{"n_layer": 19, "lr_router": 0.00116, "dataset": "wikipedia_en"}
Below are experts of layer 10 (counted from 0) of a mixture-of-experts language model. Rows are named router (the router's row for the expert), down (a neuron's output weights, with its number) and show model dimensions 0-127. Each number is 128 + 24 x the weight over its row's rms, rounded and kept within 0 to 255.
After each expert's rows: "comes before" lists some tokens at least twice as common just after its tokens as in all text. This comes from a sample of Wikipedia text that the model never trained on. Tokens count by the router's weight.

# expert 28
router [161 148 122 116 113 153 162 146 128  63 132 125 119 101 169  81  62 129 132 126 113  68 132 130 163 134 143 102 104 151 116 138 142 159 140 132 149  99 150 129 125 116 124 110 151 114 115 149 163 136 174 103 114 122 129 146 151 178 172 123 143 172 121 138 166 117 121 117 166 142 137 133 111 123 118 168 114 137 127 153 195 148 150 126 146 150 134 130 112 138 145 119 130 122 132 138  95 122 121 143 131 125 106  99 120 139 107 120  76 142 124 140  91 157 112  94 140 144 170  88 172 108 111 129 136 127  99 164]
down2 [111 123 109 138 116 106 118 150 130 124 132 156 127 131 107  93 148 137 147 115 144  95 125 138 120 105 107 113 117 118 187 154 116 134 119  92 109  81 167 136  81 109 149 135  84 114  94 125  68 134 138  82 167 107 154 158 109 130 115 100 122 111 140 121  96 116  89  93 128 168  77 117 153 138 142 145 134 107 120 113 101 137  82 138 125 145 141 137 144  62 167 125 124 164  98 117 117 130 108 173  94 130 147 116 140 143 124 129 123 111 123 158 153 133 144 107 130 172  96 130 126 152 166 154 136 176 137 138]
down3 [148 133 101  93 143 130 110 102 151 104 153 120 113 172 143 137 134 130 109  83 118 159 140 141 100  91 124 130 130  99 122 144 106 122 124 109 204 143 131 105 149  82 140 126 150 117 136 118 112 151 112 116 128 138 141  98 131 159 110 163 105 143 139 134 151  84 102 170 119  92 124 103  92  77 163 139 109 127 132 109 113 112  67 117 142  94  86 117 100  98 141 141 125 173 161  91 147 111 147 146 124 148 179 112 155 100  92 109 150 131 107 131 140 123 107 149 136 122 118 151 105 101 135 102 159 150 120  97]
down4 [106 144 127  93 112 121 135 112 103 175 100 141 129 151 127 128 122 117 128 124 138 125  97 156 136 152 161 109 149 133 135 116 115  94 142 161 135 179  74 101 120 123 124 112 162 131 146 116 109 125 142 125 110 155 121 128 120 133  85 115  96 112 120  91 107 124 178 204 123 175 103  97 187 156 114 109 127 138 126 154  91  90 138 135 121 129 104 121 117  93 108 128 133  93  89 113 158 125 116 175 119 156 134 136 120 150 107 147 149 151 145 171 140  85 107  99 146 142  96 125 156 113 159 126 110 142 170 145]
down5 [129 125 133 110 115 176 129 120 132 159 122 114  91 173 159 154 119 133 118 124 121 117 131 139 134 133 116 134  62 110 132 109 160 169 169  71  80  66 133 121 145  98 151 161 112 150 105 159 115 127 110 157 128  88 104 130 144 125  77  74 128 143 121 146 112 132 112 155 110 133 130 131 139 159  85  67 120 134 144 123 103 128 170 124 142 131 137 102 130 134 152 118 165 161 143 138  84 136 119 123 113 161 147 135 149 144 140 113 144 124 136 121 108  84 129 135 162 143 149 121 113 176 137  81 119 134 139 122]
down6 [ 60 162 158 113 111 159 173 137  94  96 138 150 135 138 144 112 127 175  92 106  92 173 141 131 135 124 102 101 171 148 118 135 107 107 125 122 147 122 153 144 157 126 101 123 119 109 147 142 111 166 171 139  94 120 108 125 120 120 145 113 142 122  99 194 111 100 121 153 124  94  82 142 139 162 160 113 124 141 104 168 133 138 121  85 119 142 151 150 150 162  97 114 133 151 100 109  92 120 120 128 141 148 120  94 123 139 121 121 110 149 155 154 148 130  90 106 107 145 129 130 147 121 155 164 167  94 130 101]
comes before: " |", ".", ")", "al", " 0", ";"

# expert 22
router [148 146 121 145  98 120 128 103 131 141 123 142 108 137  94 123 157 182 122 140 179 113 115 105 154 157  94 136 144 145 125 148 110 104 141 154 130 106 131 114 112 136 114  97  87 122 151 101 140 100 123 173 139  74 157 143 113 141 174 152 110 151  98 141 110 150 167 146 129 120 116 151 136 106 141 108 115 154  85 130  96 111 155 137 130 112 119  84 149 151 113 142 133 145 198 148 153 109 115 150 118 113 136 115 149 113 157 122 163 170 130 142  97 122  69 151 125 108 153 145 137 114  99 141 126 163  70 161]
down2 [139 154  78 105 175 130 120 161 111 124  92 114 161 165 166 137 156  75 124 113  93 109 127 102  94 163 145 143 159 125  89 154 160 119 142 164 133 119  95 132 133 132 124 169 138 119 123 109 163 140 118 134 116  95 124 102 131 110 114 120 119 132 132 110  93  94 110 149 102 105 161  95 145  78 147 131 122  92 134 164 103  86  98 135 150 151 117 141 120 103 135 153 104 147 117  98 113 158 165 167 144 132 179 131 131 107  89 129 126 113 173 131 138 155  88 137 100 158 124 130 153 132 105 157 122 115 134 131]
down3 [122 124 121  98 120 129 133  85  90 100 105 144 127 162 145 144 131 146 161 120 113 144 164 143 134  94 125 174 161  90 124 119 123 163 146 105 111  78  83 139  95 132 119 122 127  71  93 124 124 135 117 135 143 157 147 106 147 115 138 165 152  98  91 165 118  99  75 115 129 175 125  93 119 123 105 149 150 116 114 126 152 118 144 104 133 175 119 124 147 167 135 182 138 134 119 122 147  87 127 151 112  92  99 100  92 143 154 141 119 128 141 101 160 160 148 123 140 142 162 144 143  85 115 116 140  92 129 142]
down4 [128 127 117  87 106 114 150 124 149 142  86 140 156 150 126  96 116 164 118 143 127 100 150 139 139 128 148 176  94 124  86 140 127 135 102 121 145 122 117 162 116 122 128 105  93 132  81 124 131  97 139 102 202 156 162 103 164 134 110 142 147 163 148 134 113  99 129 115  91 144 156 159 108  87 126 104 148  95 184 122 120  67 179 135 104 161 145 112 138 137 155 114 141 100 125 112 135 121 143 128 130 113 108 104 130 126 184 154 139 120 138 113  93 152 162 122 135 121 166 156  88 127 132 138 133 138 117 101]
down5 [139 128 131 117  96 122 147 183 109 127 107 113 158 162 115 140 137 173  75 129 156 147 137  89 125 145 110 110 133 127  90 139 149 105  92 122 122  88 113 104 103 100  85 142 142 133 142 117 158 162 128 152 125 147  76 104 137 122 175 137 120 103 138 146 139 134 134  88 142 123 134 135 143 143 134  83 105 119 140 141 114 107 143 147  97 135  85 113 110 132 122 142 100 140 131 120 127  94 112 115 121 152 121  96 125 130  98 167 131 137 149 105 132 108 137  98  78 126  98 183 153 137  63 104 153  67 106 155]
down6 [ 94 110 119 146 134 152 157 125 162 177 100 142 144  79 129 136 108 183 149 113 165 141  94 121 176 112 115 135 162 125 118 181 106 138 100 136 109  90 140 147 155 158 124  97 151  80 106 104 143  86 137 174 101 118 147 112 125 168  97 125 129 133 126 137 135 170 132 154 130  88 132 120 149 127 112 124 123  97 115 115 137  96  85 130 112 134 128 119 117 128 143 102  80 116 131 146 166 181 151 128 108 145  97 111  99 166 137 102 147 142 109 112 111 161 123 106 145 146 126 124 124 101 147  92 119 165 137 131]
comes before: ",", ".", " of", " and", " in", " are"

# expert 4
router [153 157  97 137 125 127 157 104 100 114 137 137 138  81 174 104 122 128 122 105 141 124 108 135 158 164 174 120 142 114 107 123 120  95 124 138 102 121 152 122 128 126 159 175 111 157 166 112 157 128 185 133  84 104 182 156  82 127 180 141  92 147 128 142 127  93 147 142 148  78 114 123 128 145 141 141  97 115  96  92 133 145 132 119 140 141 122 102 149 122 157 136 118 140  81 151 121 135 144 104 134 115  99 112 124 136 122 105 153 142 157 102 122 149 133  91 150 180 129 152 151 133 164 152  85  92 132 113]
down2 [137 159 126 186 108 146 141 118 144 165 105 138  87 115 183  79 130 103 122 155 148 108 151 151 141  94 154 121 115 119 138 129 148 110 102 119 119 128 131 163 171 104 103 128 106 124 119 110 140 141 123 125 126 120 150 126 175 108 101 187 127 148 144 112  70 153 113 111 156 122 105 145 152 148 133 162 143 143 124 138 119 113 104 117  45 144 140 124 150 102 151 116 122  86 111 100 125 130 143  95 145 155 102 144 136 101 123 108 124 126 157  99 122 145 164 131  94 140 158 163  84 108 106 123 161 141 113 102]
down3 [135 134 132 132 135 129 128  66 104  98 104 138 145 103 130  91 149 173  88 127 118 165 110 144 103 137  81 123 198 135 145  93 104 120 131 149 149 153 127 111 121 110 110 113 131  87 138 127 160 158 155 165 160 110 156 121  74 174 114 122 142 165 129 128 144 103  93 165  96 131 102 128 124 125 107 124  97 108 118 176 118  99 118 154 138 126  99 125 140 112 117 150 118 160 153 118  89 104 142 113 146  94 119 122 131 176 164 150 126 125 153 100  99 113 126 123 136 155 143 123 125  69 126 112 132  96 122 120]
down4 [111 124 119 131  96 145  99 129 155 104  65 110 122  79 178 119 113 110  97 139 102 150 114 154  99  99 107  95 134 135 110 154 112 132 154 142 112  97  97 151 151 100 100 121 128 116 128 136 137  76 175 121 167 106 135 135 153 140 133 104 166 163 138 172  99  91 105 151 117 111 157 138 130 112 138 145 127 139 123 104 138 147 129 167 126 121 134  94 110  84  89 137 156 116 160 120 119  77 135 128 165 148 119 129 133 143 144 141 170 119 107 143  79 115 109 103 139 151 158 118 144 109 145 136 139 133 148 187]
down5 [123 125 126 185 121 168 107 139 121 138 114 104 101 120 151 136 138 129 171 100 109 144 116 126 124 136 154 152 143 132 126 158 163 112  88 158 100 130 112  88 143 114  98 164 148 129 135 132  78  69 101 121  98 116 107 115 143 152 128 117 155 141  95 102 114 145  96 145 129 144 105 177 105 168 158  82 130 102 127 137 160 116  97  74 107 129 152 127 144 118 108  82 109 146 165 134 140 130 139 132 147 133 131 118 143 146 142 168 116 161 159 177 164 125 124 171 122 143 144 106 103 171 130 151 121 116 138 160]
down6 [120 136 157 133 113  99 135 133 114  61 113 157 152 132  98 130 152 128 126 142 134 109 127 134 138 139  90 161 177 172 142 124 114 114 119 121 164 111 114 187 137 116 133 145 150 138 173 169 130 163 115 106 140 132 133 128 137 120  95 127 129 155 111 136 118 153 117 147 115 133 154 118 122 160 149 141 122 119 139 141 109 100 104  82 104 150 132 130 136 141  90 160 141 141  74 122 143 134 133 116 117 156  99 157  87 183 128 127  99 151 143 168 102 102 108  85 109 181 107 109 129 160 124 151 107 105  73  89]
comes before: " |", ".", "°", "–", "00", "%"

# expert 19
router [137 136 153 135 117 110 123 116 139 129 183 138  95  94 108 102 107 146 128 148 142 146  69 136 117 106 100 128 121 115 139 140 110 132 111  72 136 140 162 117  94 169 107  99 109 156 139 164 154 157 119 129 100 140 150 125 134 153 102 118 157 134 119 139  86 110 115 128 119 152 126 114 141 142 155 182 130 159 132 141 162 117  95 178  94  94  97 138  88 151 113 127 114 121 114 129 132  65  91  86 113 106 172 113 131 120 166 116 131 114 105 124 156 130 147 109 130  98 168 147  87 122  88  99 127 131 113 105]
down2 [111 160 157 126 156 126  99 104  88 157 158 118 131 131  99 155 142  92 137 104 114 101 106 133 113 137 100 150 153 153 152 137 144 125 117 149 116 150 105  97 123 125 172 104 116 126 164  90 110 104  66 133 109 143 154 102 122 110 160  96 124 104 102 153 134  91 137 126 130 144 181 121 123 121 153 113 108  79 125 138 109 138 119 133 142 108  77 142 117 104 129 121 120 128 136 100 145 106 131 153 108 139 119 124 127  31 109  97 136 123 123 154 146  95 157 127 149 108 167 145 160  88 103 118  92 101 109 124]
down3 [ 49 139 118 141  98 171 126 132 123  91 152 100 164 142 152 120 140 135 118 165 126 156 136 137 139 111 112 145  96 132 117 141 105 124 133 120  84 126 153 145 131 144 127 110 130 120 113 139 162 135  99  82 108 161 104 101 124 151 138 138 184 122 125 120 147 137 140 134 135 138 169 134 152 122 157 103 111 167 181  99 149 120 119 143 117 126 179 127 129  92 119 121  72 128  91 133 109 103 127 126 119  86 103 166 164  98 136 126 144 122  92 127 116  90 130 108 143 174 172  83 128 128 138 118 152 154 135  94]
down4 [ 82 110 135 148 107  85  97 124 156  96 126 119 165 110  83 149 130 108 136 178 121 155 119 110 109 132 125 166 121 136 131 117  85 122 127 164 121 136 162 123 146  94 158 130 145 128  89 138 109 155 130 135 115 142 155 115 165 146 190 108 162 142 125 103  80 151 134 135 115  89 120 118  95 150  71 167 128 124 126 127 123 133  87 123 130 114  94 135 131 166 139 150 146 167 115  73 162 125 133 113 173 139 129 128  99 124  84 117 124 146 110 130 164 148 102 123 122 110 100 108 148 114 106 136  96 124 161 148]
down5 [121  91 146 164 122 119 123 150  98  77 106 127 111 140 137 102 141  86 104 129 119  86  82 140 124 122 136  97  86 102 100 119 170 168 160 105 143 145 148  94 142 147 130 170 149  97  70 116  86 138 113 136 118 113 146 117 152 127 129 115 124 131 120  76 147 156 140 173 116  68 121 154 141 110 119 120 123 188 126 132  93 121 134 129  93 128 177 129 157 107 134 164 150 142 107 127 121 135 156 118 168 140  90 140 102 134 122 134 104 140 116 131 106 134 140 132 153  89 120 112 151 132 136 126 105 105 171 124]
down6 [137 122 131 138  92 173 163 117  91  72 114 157 124  98 160 148 168  95 130 111 112  99 141 144 127 141 102 155 147  76 139  96  76 113 130 150 166 102 134 117 127 169 143 163 164 103 136 107 115 104 115 108  94 153 105 108 151  91 127 110 177 159 118 138 135 129 189 109  98 142 131 137 126  99 117 117 167 152 116 110  99 112 144 120  94 125 117 154 123 110 143 115  97  96 130 115 141 155 131 124  75 128 140 101 137 141 119 117 118 107 116 132 109 163 114 123 150 115 118 135 157  68 145 135 145 100 130 139]
comes before: "s", " of", "ed", ",", " in", "ing"

# expert 10
router [137 139  90 100  69 122 137  62 102 144 122 117 133 103 121 144 160 123 124  95 134  67  95 116 159 153 152 189 117 126 147 145 134 155 113 114 125 111 113 122 124 163  96 144 137 108 110 112 125 172 178 126 132 116 135  96 109  90 145 108 118 145 118 132 160 117 115 132 114 119 117 105 137 141 125 110 110 135 122 147 120 147  95 151 134 119  69 161 113 121 133 140 122 148 104 129 128  99  84 129 149 141 109 122  87 103  97 149 142 156 149 140 107 119 149 126 160 154 118 136 190  85  95 149 123 135  80 128]
down2 [127 112 140 134  83 148 111 108 151 120 107  94 126 114 109 118 115 117 159  64 131 107 160 132 160 128  85 141 149 124 172 112 125 164 133 133 137 123 120 152 122 157 160 143 123  96 108  61 112 161 147 126  99 148 112 134 184 110  94 148 140 140 138 138 122 125 120 115 113 168 119 120  98 156 141  57 133 135 146 114 112 146 132  91 119 142 166 122 133 119 167 158 152 146 101 133  85 150 113  99 118 132 135 114 172 128 148 170 118 146 152 133 149 122 165 120 115  99  64 144 148 118 113 120 101 123 130 114]
down3 [ 95 156 128 142 121 141 112 141 100 149 122  86 110 132 120 155 120 129 148  73 141 182 178 118  99  96 110  74 161 123 139 101 110  95 124 119  92 115 177 129 139 160 143  70 149 108 108 148 125 132 142 128 148  61 134 137 108 103 148 131 144 139 149 152 137 133 132 114 126 116 128 124 163 114 109 142 142 143 139  80 116 132 109 119 107 142 118 126 134 106 143 110 111 127 132 168 149 133 149 103 143 121 125 144 135 119 201 131 116 140 142  96 122 115 121 136 161  83 145 181 124 131 172  87 130 110  96 151]
down4 [143 132  95 129 126 110 122 115 106  89 104 143 145 107 149 163 123 144 120 108 143 140 128 170 110 140 100 106 143 131 111 118  62 138 111 141 184 131 153 110 101 170 111 126 127 106 157  95 133 159  87 137  90 134 110 158 146 149 132 139 104 121 150 122 122 126 157 141 109 185 103 167 122 153 172 168 127 140 172 124 135 119 103 128 127 108  94 160  87  76 113  99 171 153 114 133 143 105 137 119 142 159 176 125 114 134 107 131 156 123 135 114 125 105 112 136 132 118 136 116 167 140 117  86 100 126 169  86]
down5 [137 149 145 144 117 150 164 138 143 119  91 134 108 146 156 135 176  70  90 121 167 146 128 119 134 150 167 115 106 113 149 127  94 154 143 138 152  80 143  89 156 130 158 126 133 128 116 143 114 140 138 110 124 144 156 113 184 136 125 133  94 139 135 150 154  96 151  86 117 113  96  70 123  94 149 107 114 157 141 145 130 116 147 133 171 158 120 163 149 140 181 124 108 108  99 103 147 132 114 129  84 140 153 123 171 138 134 121  76 107 119 152  93 122 119 134 139  86 124 145  92 127 138 151 148 160 140 137]
down6 [107  89  67 151 152 115  92 144 124 119 128 112 159 101 114 119  80 173 120 157 139 126 103 163 140  91 123 146 127 146  92 118 168 101 139 127  99 169 125 166 127 134 100 138  96 105 116 130 186 120 144 171 148 142 102  92 139 122 136 131 140 151 111 128  99 128 112 122 110 142 160 129  91 129 110 158 125 146  98 121 120 106 135 147 144 129 127 126  96 131 145 151 148 105 136 180 139 143 145 119 132 134  85 132  99 128  95 124 162 102 115  57 144 152 142 103 119 121 181 140 169 126 145 122 144  93 122 152]
comes before: " the", " a", " 19", " his", " be", " an"

# expert 31
router [ 93 128 117 128 143 137 140 125 139 149  99 105 162 163  98 117 118 116 164  85 172 126 120 149  75 163 124 141 148 162 158 133 170  83 149 150 138 121 139 115 157 142 117 108 107 161 138  97 129 147 125 169 102 168 130 145 144 140 142 106  96 149 126 155 158 120 153 157 208  85 108 150 158 135 115 130 126 107 161 111  96 120 137 131 146 113 141 146 119 100 133 129 177 144 106 150 103 123 112 105 138  90 145 131  97 126 146 134 131 124 154  84 105 124 125 167 115 126 130 101 133 117 137 114 166 132 169 170]
down2 [138 127  74 165 150 103 103 142 150 156  93 197 127 130 110 163 149 156 160 124 145 140 160 117 143 125 124 122 131 131 141 145 120 142 119 128 140 137 105 170 148 121 109 120 122 108 117  99  91 182 128 121  92 125 145 128 130 110 114 141 121 130 105 137 131 175  74  96  92 166 129 119 157 114 134 142 138 118 106 132 163 142 117 122 137 158 117 159 106 178 139 159 159 115 137 126 112  93  61 168 161 142 116 113 121 167 147 106  99 118 167 144 128 161 121 126 176 102 121 144 107 103 107 127 149 157 129 120]
down3 [161 142 162 143 100 135 141 127 107 120 125 163 100 165 119 128 195  76 138 112 129 126 123  99 143 114 149  79 133 151 110 146 153 113 137 116 115 157 150 140 178 143 136 145 101 137 149 155 137 137 126 144  91  93  74 143 132 123 155 106 123 140 169 154 160 142 139 192 120 144 141 127 132 128 157 123 133 131 152 127 108 173 171 136 112 127  74 105 149 122 141 140 139 100 134 138 105 123 160 140 164 146 159 123 159 125 146 151 127 105  98 187 121 130 100 133 149 161  89 110 157 128 123 141 105 161 127 143]
down4 [116 149 170  95 107 113 105 105 169 147 136 123  98 127 152 140 121 129 121 118 132 142 107 176  73 124 105 156  93 111 159 194 127 156 120 133  87  80  99 136 121 136 129 123 120  84 111 140  99  79  89 124 119 129 136 140  93 172 163 173 138 103 107 139 137 133 142 142 118 135 117 168  96 148  89 100  87 100 139 103 135 150 119 146 119  85 128 125 123 149 167 149 108 154 110 143 107 160  97 124 146 117 146 178 109 138 111 122 133 132 134 130 106 114 114 104 149 144 139  85  95 126 128 162 142 130 125 120]
down5 [106 152 114 155  97  92 139 155 122 142 125 149  97  97 160 151 126 156 147 170 151  76 135 133 115 168  67 128 124 122 162 111 103 138  86 154 112 106 121 133 115 131 125 124 146 105 103  92 139 120 140 153 116 139 104 133 131 105 165 112 114 116 115 108 125 119 141 109 145 137 120 162 142 134 100 158 191 117 126 150 120 127 122 153  95 114 171 146 113 119  73 135 100  71  73 157 121 149  93 140 131 176  91 108  97 123 139  85 112 114 142  90 133 143 134 150 150 120 115 156 132 128 101  97 115 116 133 118]
down6 [107 142 107 109 162 168  95 139  86 123 144 131 105 117 109 147  76 131 157  95 138 169 127 137 128 135 141 114 118 186 100 121 163 133 175 138 143 116 159 132 167 160 112 134 144 140 123 108 166  75 171 126 128  97  97 155 124  93 131 131 105 137 162 157 117 119 145 141 118 111 148 140 123 107 157 116 117 153 103 118 116 147  94 165 155 135 165 150 115 108  68 128 108 121 116 141 138 120  79 110  86 133 163 130 116  93 161 135 145 153 131 126 120 125 169 151 130 110 156 159 171 140 143 114 152 106 123 118]
comes before: " |", ".", " and", "%", "°", " but"

# expert 37
router [186 150 115 146 102 102 104 120 131 126 150 122 156 121 135 158 163 145 105 131 172 162 103 150 163 173 100 125 167 130 119 124 133 148 132 129 167 116 143 120 108 123 146 140 122 129 119 101 135 121 145 137 158 125 173 139 121 110 107  91 123 113 182 158  92 100  71 107 151 119 140 126  96 133  91 131  86 140  71 129 103 147 146 177 117 125 136 109 107 133 119 135 116 139 103 119 176 112 136 124 139 159 101  98 132 138 171 162 121  75 110 162 147 120 124 149 120 121 135 103  87 112 160 155 120 142 125 156]
down2 [146 146 147 119 156 136 158 108 166 157 158 103 112 180 135 141 101 136 128  94  99 139 128 121 108 143 170 101 138 120 121 151 120 140 140 131  95 164 158 147 134 123 170 124 110 129 145 120 139 141 112 152 119 179 157 123 106 123 123 158 140 160 104 155  78 147 177  89  86 107 146 144 143 156 116 107 112 117 182 147 142 152 122 140 133 137 130 103 150 167 126 121 118 148 130 146 105 108 115 135 104  79 153 100 140 110  80 126  64 143 137 104 140 153 115 149 101 114  79 119 135  93 131 161  97 157 128 121]
down3 [161 144 141 148 156 112 139 101 159  93 113 101  90 102 117 105 133 118 138 125  96  76 104 114 127 147 146 131 119 147 161 138 117 147 132 104 118 108 148 127 178  80 116  93 136 159 115 128  78 125  93 115 145 137 136 129 115  99 112 122 135 157 114  70  99 100  72 135 136 136 128 123 152  80 139  92 141 127 111 134 144 103 111 154  84 162 115 145 117 107 130 157 133 108 132 166 132 110 110 144  79 101  92 144 109 102  95 127 125  93 114 159 146 136 139 110  98 128 116 142 114  72 143 139 171 124  94 112]
down4 [135  87 126 137 134 122 128 168 103 133 174 149 159 146 114 111 132  74 145 114  76  94 143 130 107 111 171 139 153  86 110 141 133 144 127 121 137 149  71 114 131  92 128 160 138 113 158 149  93 142 112 118 124 113 124  99 153 176 122 117 140  98  89  96 170 105 129 142 133 192 132 151 108 197 126 136 128 132 123 157 110 122 150 145 130 109 109 116 162 136 135 121 116 149 142 100 153 130 138 152 114 120 139 147 151 147 132 135 144 157 120 112 159 145 145 141 135 133  79 106 171 100 129 107  76 120 156 107]
down5 [163  84 141 137 107 184 106  86 120 133 134 128 141 111 173 106 122 121 125 146 124 123 128 133 119 127 108 176 152 133 201 123 161 115 152 130 127 120 129 140 135 136 143 158  77 119 138 125 137 138 147 131 158 127  80 109 109 128 113 155 148 133 112 123  80 113 123 146 118 145  90 144  88 170 104 149 131 129 143 120  95 106 152 148  94 136 114 113 130 162 105 127  98 148 144 116 148 132 176 147 108 167 142 114 110 141 100 145 136 111 125 154  80 130  82 135 121 116 141 110 129 168 109 122 201  84 140 144]
down6 [106 144 127 156 127 129 129 160  95 101 132 144 127  99 135 176 124 124 140 104 151 147 138 120 137 149  99 135 134 174 138 125 153  98 171 173 137 104 140 135 134 165  98 116 165 105 130 136 173 134 144 137 110 193 111 151 112 149 138 113 149 162 163 112 123 124 167 154 149  99 125 143 115 132 149 132 138 101 146 145 155 105 122 127 153 138 104 162 112  89 130 172 175  98 116 120 135 113 130 160 139 104 174 106 152 186 157 127 137 142 133 121 121  73 132 174 119  92 141 135 109 171 103 161 132 135 101 120]
comes before: "s", " |", ",", ")", ".", "–19"

# expert 0
router [150 144  91 119 137 125 113 106 169 141 115 131  94 112 138 154 153 160  92 143 148 151 156 137 121 137 152 164 103 153 166  85 120 136 121 116 139  97 171  94 138 145 114 103 131 120 111 134 112 113 115 119 143  95  63 153  98 148 136 128 101 102  84 133  97 143 147 131 131 130 120 106 114 141 137 146  87 178 110 115 191 143 121 132 142 108 114 122 135  95 134 101 144 106 126 134 136 116 153 134 117 122 100 133 179 145 138 114 128 126 154 112 133 156 133 145 136 151  34 142 108 157 138  93 147  96 130 160]
down2 [127 160 108 105 104 159 103 119 123 117 161 151 128 109 136 165 104  94 152 125 133 155 163 119 137 114 127 118 117  84 118 128 177 123 128 109 124 136 123 120 109  88 149 133 139  90 148 108 135 149 177  99 112  91 158  96 106 130 140 108  72 152 175 102 146 130 112 120 107  97 115  97 127  85 154 127 131 153 156 108 128 163 179  89  90  85 147 114 146  90 119 108 138 134 150 153 149 153 132  81 125 131 125 135 155  78 129  99 129 105 152 124 168 143 110 125 151 140  96 105 107 153 153 132 150 104 123 152]
down3 [135 106 124 115 129 113 137 112 165 172 103 183 133 135 141  82 133 134 122 161 148 141  93 127 117 106  78  84  99 121 134  88 104 162  79 155 120 109 151 131 142 110 172 138 143 100 170  95 148 147 107 135 153 105 170 119 138  92 113 102 133  72  49  92 136 106 152 116 144  97 136 144 114 129 107 119 143 146 131 112 139 106 112 166 134 140 134 121 129 153 160 169  77 141 153 137 121 132 124 128 113 118 126 100 102 136 155 148 111 139 140 140 141 111 140 124 147 131 133 117 164 103 108 119 167 133 147 120]
down4 [110 136 128 142  66 119 115 131 138 116  78 106 183 179  95 165 116  99 146 134 118 126 118 122 124 121 132  83 108 121 123  95 116 138  96 120 150 114 124 151 131  97 139 120 148 119 155 136  85 166 133 126 105  70  71 168 161 119 141 100 153  98 136 137 145  88 144 134 111 106 108 131 130 166 116 120 163  80 110  96 169 132  91 139 131 138 121 151 104 114 151 138  96 135 138 112 106 121 110 120 120 113 133 142 113 146 148 137 125 163 104 139 174  99 115 157 144 145 167  84 134 145 159 147 113 125 129  98]
down5 [121 125 127 144 160 149 134 160 136 115 160  81 146 129 113 125  86 105 131 129 107 104 141 140 122 117 114 149 103  88 135  90  86 119 133 125 154 134 138 140 134 134 118 151 120 131 135  98 131 113 111 160 103 117 140 114 160 142  93  92 136 114 155 169 113 158 160  62 125 169 112 124 147 169 139 108 155 142  81 109 164 124  83 114 122 141 142  87 137 115 152  93 165 130 105 112 145 152 104 122 173  72 117 164 102 144 175 111 132 165 154 145 114 130  78 132 143 108  82 126 123 122 153 140 119 126 132 155]
down6 [151 116 131 139  80 164 106  90 115 119  93 141 127 119 143 131 126  95 149 129 111 145 138 118 112 145 151 118 135 153  91 124 143  70 100 112 125 178 125 137 131  96 115 126 133  78 140 108 120 151 153  92 118 157  67 119 111 136 127 123 138 108 112  67 107  88  96 102 120 105 127 133  90 159  86 134 107 139 138 115 122 159 102 125  98 166 118 102 109 109 145 148 137 150 123  94  90 108  80 101 138 144  99 133 158 134 168 127 158 129 154 124 153 121 106 150 144 169 138 133 118 119 163 182 109 123 139 139]
comes before: "\n", "-", "|", "==", "The", " The"